{"activation": "squared_relu", "router_score": "softmax", "init_std_router": 0.00724, "positions": "rope", "init_std_o": 0.0, "beta2": 0.99, "weight_decay": 0.083, "schedule": "wsd"}
Below are experts of layer 5 (counted from 0) of a mixture-of-experts language model. Rows are named router (the router's row for the expert), up (a neuron's input weights, with its number), down (a neuron's output weights, with its number) and show model dimensions 0-255. Each number is 500 + 50 x the weight over its row's rms, rounded and kept within 0 to 999. Numbers have three digits each.
Before each expert's rows: "mostly gets" lists some tokens that are sent to it at least half of the time. This comes from a sample of Wikipedia text that the model never trained on.

# expert 10
mostly gets: ").", "s.", "\".", "es.", "ing.", "er."
router:459515538515476488547483501498472491583430422537453507513553520572517407389588584506538498448487568567499521506512476470459481502508538461523457416467478602518594555445478473540443416568478536459539443538509454510592453576582439569509481540486443518459447423478533553488478476444500463483412411483400533462489591502585591542489441542492523523528506496540526483407481487497536466435431410519443426530562568483470555483468561516566510473511510500480472491470532525547452525523524440484535538568492486548473569506524562535506491485478557610503336611563515556475547432582472554522512624588528555468400461545507464476497472548513537469494504475446549432500401569520577465522438446386518501488383508446555519502553482475408502528503497477548551412549551531541445497420509385
up0:433522522473476494568515482477444541603507512451508418570535511490486455521457562455603413497484494516446526441401478456544498629455465443511484515443434582583469504433563475512491552471530575480475556485452527518530480523498448532486465517579552555458508510485479497477535449424513458507430438455452491475453448510492464507496413532481615507544464504541585463470486507502491486479479527574595453525506508493499603558482510546536540472483598543550561410471503453468439532471417545451488461489470416454390478547648480573546480446583503438530497609432477459534525487623533445529498467455474547430453530525468522540485544460533485497537528483542448488577578394526542418675523467506457502456579451541573461498553663482448515493540568542576531522532524562539511411452519547
down0:504500477393479544457534461559506515454464482529507433540532546546494542550565545503457500491533423525467512448482563502485526545542502589452504474572455518511521518345505596485553490375439449515498507448608518551525554491492523476451547487510492488408487484543460477517481462471501407558506631441505516567463502460459566546482492513478454461560465443509490544345532523560474463513536449519490538555514524544539465527462560545507457513504645517549519495390467575457481497467483490502461474433440539427405526568533442378476464548484495449443549598479474482520468529443498444442410413587538548500468574476537554439542563491537450434545574489519436464562528524481584462624498521420479522518556492504429481435455580418657583504601474528496519522516480508520502446398474470
up1:384521565474554578543633466632445439464537505435502584479521517604495427366431554531440499491537504512516435444510512466489472491450463407549435496399491504468607571492536478523488411472540434502561428532509452483465488514527539513545524602459414427476507400477537535498449456457529520523497452422528530512501524508458492492446420515508530476532531489449507523423418485543586464535434483563463604510459511494494639473499460535540529478531451549480532515462537593566471512488521436582493564523450488539561522514525521485546526451457576502539521546517483557508590409463503524491408557542525565389421401512400516494417565487511569475557491454440473567539506571457531539487444425449555560446453477464522563506513580522486475583528548439456505518457584536551421490477495503
down1:512492522492497484462452492488570432495532517439566450471492478525507456455505461522500532495518470407585521608398503497624526506493534509421531377584577479536464477558467515519563546487573475510426526531486516442494528499509483457409525430634525563405462475547405561465427516542417536446531398551478502505529472486412500525522500416580489527437480528515509600553464484476576541446602558496525413521565486481533501556475437476443415555533514408595511519581400461470584525516513523579390569585480534450464466535354496530479461503562566452550465483545501472463461622523580415497515511420469526495522554484499481437499493496509447503560543495508597467461466446437478448471526556570484528570466447484594439478547470525571529537443476472447556489567511533491531466556557515
up2:525512499428511493578502451520429529495492531481328541493515463495495437456429531534443509519496549499465519432442401514508515540527464542551374446546486581478541523586420514673464535468494497508518527550478498466540514541487437558484440515539465525479459499434536479527504412477463457555457483565509563429504452509533434523583439510519472505482494482500505560491494529616542503474530576519537492531514437489461487516475508490399600578467560514481543522556550471459589515476517576459449540526609432489539479483457517408523472591497511563452520526525528500452537499549465559480429537465471461430424479522488495410479406533545513488465495643377607520454460606571516405491545519514548507531437497516450384454564475492479548546546483542589592517471535467449631441454432426
down2:519535437527481591457457503532387405388482544502491568518509353529455538455512503498432439613503546502437595402520390527578545573488454532531486475502528535532476504521517452476610474458494475521484571514536561524457526494419481410485438508433488625465502449444506370539458469463515507395398486515521512462587413460545589585483485552544504532528518439453431557535494527481612575602512493524498510476553568465558483496434427491451499515484460460408551530461507527490556584508522529499463430457574562522515523475514512496538445535444494489599496452547525523515459470410578478513505505476530531527464501465508508381487554556533495439485561503534485476560495574574497512460515550548431487568447420626468467506520465464625510515511482546436420453492578453482524505500455507

# expert 0
mostly gets: " made", " received", " Total", " took", " served", " led"
router:484504482463422541507490551541645493580451454504501501433538442492490413475510547521551470461491534522497516451460503473437534465544466451519542499456502627511630533493462450513434419600402529493635480522579384430544500442539458554544466465464490529414508489458578509525459488467494590468422340421472614404535534459615482518510491495442515510562545448506558536485536475548471419435490552502542448523583526511507522451529640571515550521474517479544505516558546471528421425571518431490467418552565456499522522476484509485504452457595513613476461502546557548389562558527432466468528535529458511433487517566466504557464511559489508498441484523450575500499492540531561400535543471524525531538487482447510519517531558572372477573546460477547569511482483539541505530494484495
up0:526479528419453528494457511425452490550560525415530469439485464565440378451527459502441449525582538444451541492571618477557550492485511503497446448447513531510477466545545527518539399443517465552550557547458502607466470429507497427612484495526483428521578547496548556492426528457599548490467414398482424454457497521576496518416427516478610477497455481561575592522464535524492445590464520580534545501459544487452516510447479525494513428468516471530472590495512580571523401531484437419575477504631486534448571525631471574461472526524555527549495574447528519461530554450506401443493576564512528493489546440510532494462491375453519500427508447443416447568498489462525444549460478509527506495581449535502560493525472488478478551466488504553574489462590510538486392422472516
down0:512526406579519522523488524536499539550510509532550515431439505458488533407466495554578462522466495555529440558501533495537413558463492591510557572558405495561501469433441448453437661534461541612443508540389557448518507510488511482580529591501514449505463478480499487608571480546451503555524505536503492473463428566405619602442484535440528547471457498620439433573472478502473510481492499413477480523534522450481457388499510501369526496545590541497501475415508544532507518528481470520393432524492560467567502481521457522344512511461531470453524503433492454457536499452479511503450468453531448442395508428554526502579466545450496610447512463452435494475454457523585590473525527504473468481543542494509465538484541534579411570515516468453535475405573577556482480487474552
up1:510511510466559542407444475570523554473429450522561448507508573489498473410574509527507607535494510565536533451513524438490452548546567537483440450434493608425538481559492557532374415508486532463512535511564465455482517562570518558546533615423342468418497417579476511508444484448504543495532624464467523422484526472601479526495541577588509496527492520528552525479580529550501471464480489424424501468419496516433523478542571489461496449613460537477451520541541489455624547450539586458527573489531430551475541500478480424489499503413497517494438513583527467466497526534427566534470530479492484519476537534401518550433526500347554496510511552505526511473402437520507435551496533538543460507401542464508564479554495479481522542619475568469468543516488574430484425560480568
down1:539458465435460526555556492531527507476542598463448503503470496445464524498490507525515472505569486484503538527441507350469454494525517457528486558527466531468465528534488537493559484459471585513478498534559486554524513398500646538495525475409386487461475482484475561503557473511482501434574451474503563435474528550553518503417474491423443443442508499492528496522431533471448443480569534485498537497496437550471531462424568481458468578457528350508515456505468469461487467488557445399527493631547409432446497390397513541395502467602541578450514439521465489567410500551544554475444589583566551494518533516468504599424587499432499523522446504486529502481488521540512575458516438554493432588482558509604562487479475521706493484449579523477498586463573526493538562483524510
up2:423474508537513426455520521511490514470440523489479422499484525515467434521445532515448577452503485503502485467528570431505506629472421517437455495464518454470460550621626563459468485542515473531460467451671490446583461559441505466509548562518479399512472484569510514472500548499485559501466426434489480464485608507427430535424459517492500509579644524567560504502483510434459497464459456444578453459498523470465573481533560563556605529462502483507510573568619484490527522553499480481389551550495510527498458455464552482529479501587536475499483510556429505451486575440470460398450560587468572479463552515438581494496589571540541548544389572446523507443506509425530459471519531574550431482526429540577568538515489512515593533576535429550454509474558496424470539404519559
down2:460516477437502526444480561541501453487573457599461529494562474519513441441508471580557532466464398485570563541449547537530487446377424560541566473515462539513580560490538488334522516454516610535472528483448534550459543516374464486481566481506477429484475541467530491523382506565433410558514527526527587507522528540406514474508533461505460425522477490573479414469533422522475544466455546541464491536530531481434573510506472448481430416529453529526479504584478421498468533547497542499524449514468493546563540553473487542484494539430567467461523549470512523583658495572367450464501531511614492439455474428522575504554502453552561438534464533526445463566395505529478501504492488414542541574441494428572453564470421484560570551460421507523540428427497522572549480467487451

# expert 4
mostly gets: "°N", " also==", " =", " Country:", "″N", " Coordinates:"
router:406487540523502541492539535489519508442354435508493446534608547609535447516551496528422484542487477497485589453522501430472461483528469451629552388520498507535559532583472487502424476564455517525538435475561408447562480541546441546508479480471512527473510490530611530515487464493499475466389544537445473478525552498629529508459468517514598549495580545487520465509518429558407371449536454432513508516583529461418517505461543534574527470471556508497431485450537519498438504519445551485473555522476363491572529538473478512547472494417543497562407542539415591518466485464488455482530607558442555488426424495512540514451522539544585485435499525517513498442465592452564493605526480477517531465481564432541427468526589570402512525570494526445554467592486540442429434520502472
up0:540487584601500440490484498528456530540499493543425486538453440557506537504405539495489523518467460421478589567561460538463499505476442474486428513509494556546551497512556514544454539513548474559466393558528499574449430429424512571473563550547464481480401422605468640503475445422484460515479549471455456430475502492396449437461438569590521531444488518470536390414592473576396480425476523465491555556429501467419478475521567480468480492508479527536528581489485553606423477505460485529516548512539420496561552558520451361593528465529578508376534497449492475481474468575548417445528436529531508455485459524617431451464496477566599457516521550498470499485528525561456442549532485542564515443482600555432413529487562496505549524453530514482475519453470500485483556424516455
down0:492519564516481465455469464463387583511535507473407468491472439518447491479465526512512485446514488558454546528446544477576480459446486501536452544464413399543522527460524555565570445541519568483453554503510448563441360499518596497495457506488445556521490579416504422469501472492519471503547504505481457503474481505526561494538515549475442497471474565566632545480553541487530468432504501437474493420482510449482589514460591500468508524510424467584404547519407444479566506571500548331480437491470598600543557406570407524484433474557539509548453454536508525531506415515535529601428492543419596519576454621560527453442536517481535550514443437578583516542490508521477478495444472514482387495489525423542539462542495569614537504542492512523507554443519446445530527494405575
up1:450562493580440472416418533497562427532472438533490445575560523484565446528450517547521502465485528515467520497514473458528553616558476556566564544465527514606493511530444568550468480457418575467545449545547511465567593460497453574541499490514474467484501525528497427518500469497487506459374542543392462432447568374529560468519522503411482551499509551580534434421522548581473527467583507559547477536480498511466474434488556424490535528490528495468571462481574436486524562527475544563474562548508541519515488593541501521448531435457486499453349448552470502478430470482577471437436573551525580489447566517435503480487459468451600418504497451519563493472488535482546500505501503522412566583499341519635499406514503528404462464464456506414535554503518504487446487462590416
down1:497520475417456555479518428540545425525522489459579456544488476579473473491563461489505500518538573426484573573538469465446505440508537475511414459537506484533559504477441517492519461544492430437501537544473511447479556501489578509535552587429440524480481483536525575460485527474499543544470515459441423473456481517587498612530501628509465575571460523449565549547538556484476555446476522597499494518527447502425435465366520530422522488440583435638498517493500516511460497561502592450449422457455480530521545472466464555531505561519541545584560545505530416466500540495458481425422468412570516502469459414514475472556501462377476518418647625435411519469482509513462546431526516541500504471475549534525487501390500441371507631510529467569543541574544451551430527496499565
up2:452454537552453476488417542434514511435451449520532492490456590501460513522473578571524494517487494460588496556499478503492497464528494386454508526485574490528507597512424519499511468483548512513396461552563441418506524465537342564459444407425467545510430548433537509481497468434498450435418474502407575495545470451474545424525508511418563429544434503673539523470485450506504426513413534481466531433549461522602470482553474522640499501450482468417542507515443519532447515507452485463537593535491521477414495410520524439561495457541554486489477494543494529489597474422485534500474477566543479532500527501498576599539481478438465502443499493513501368438546609620520598511540548504438508530583531467559554564451593482464525453556543451471568482547557482524488459543563549
down2:491443478550441441460466483472450520457567472527510498553496510485556513487452554560531480501492493463532442464430503427465516425518497491412385500385463539528582514523489539441554508376539567480522571563568503527451557453515536496558590544511489413486409538585420477582440449479560503517564498422506533460463467542470456343507533497533444372642521472494505477374461488471492490504467501479465519478544538452596531569426439498575511480640605545484499529457472446548548539543538446435491521435492542542385533518516475504432451490554483486426546461556579482543474472580557492515578488498601586470556582525488570518504509400530512473482436521435482497401493506502539439509533487543428478420482514541448523497504535467568500447514461551564501459449463590538458538533555480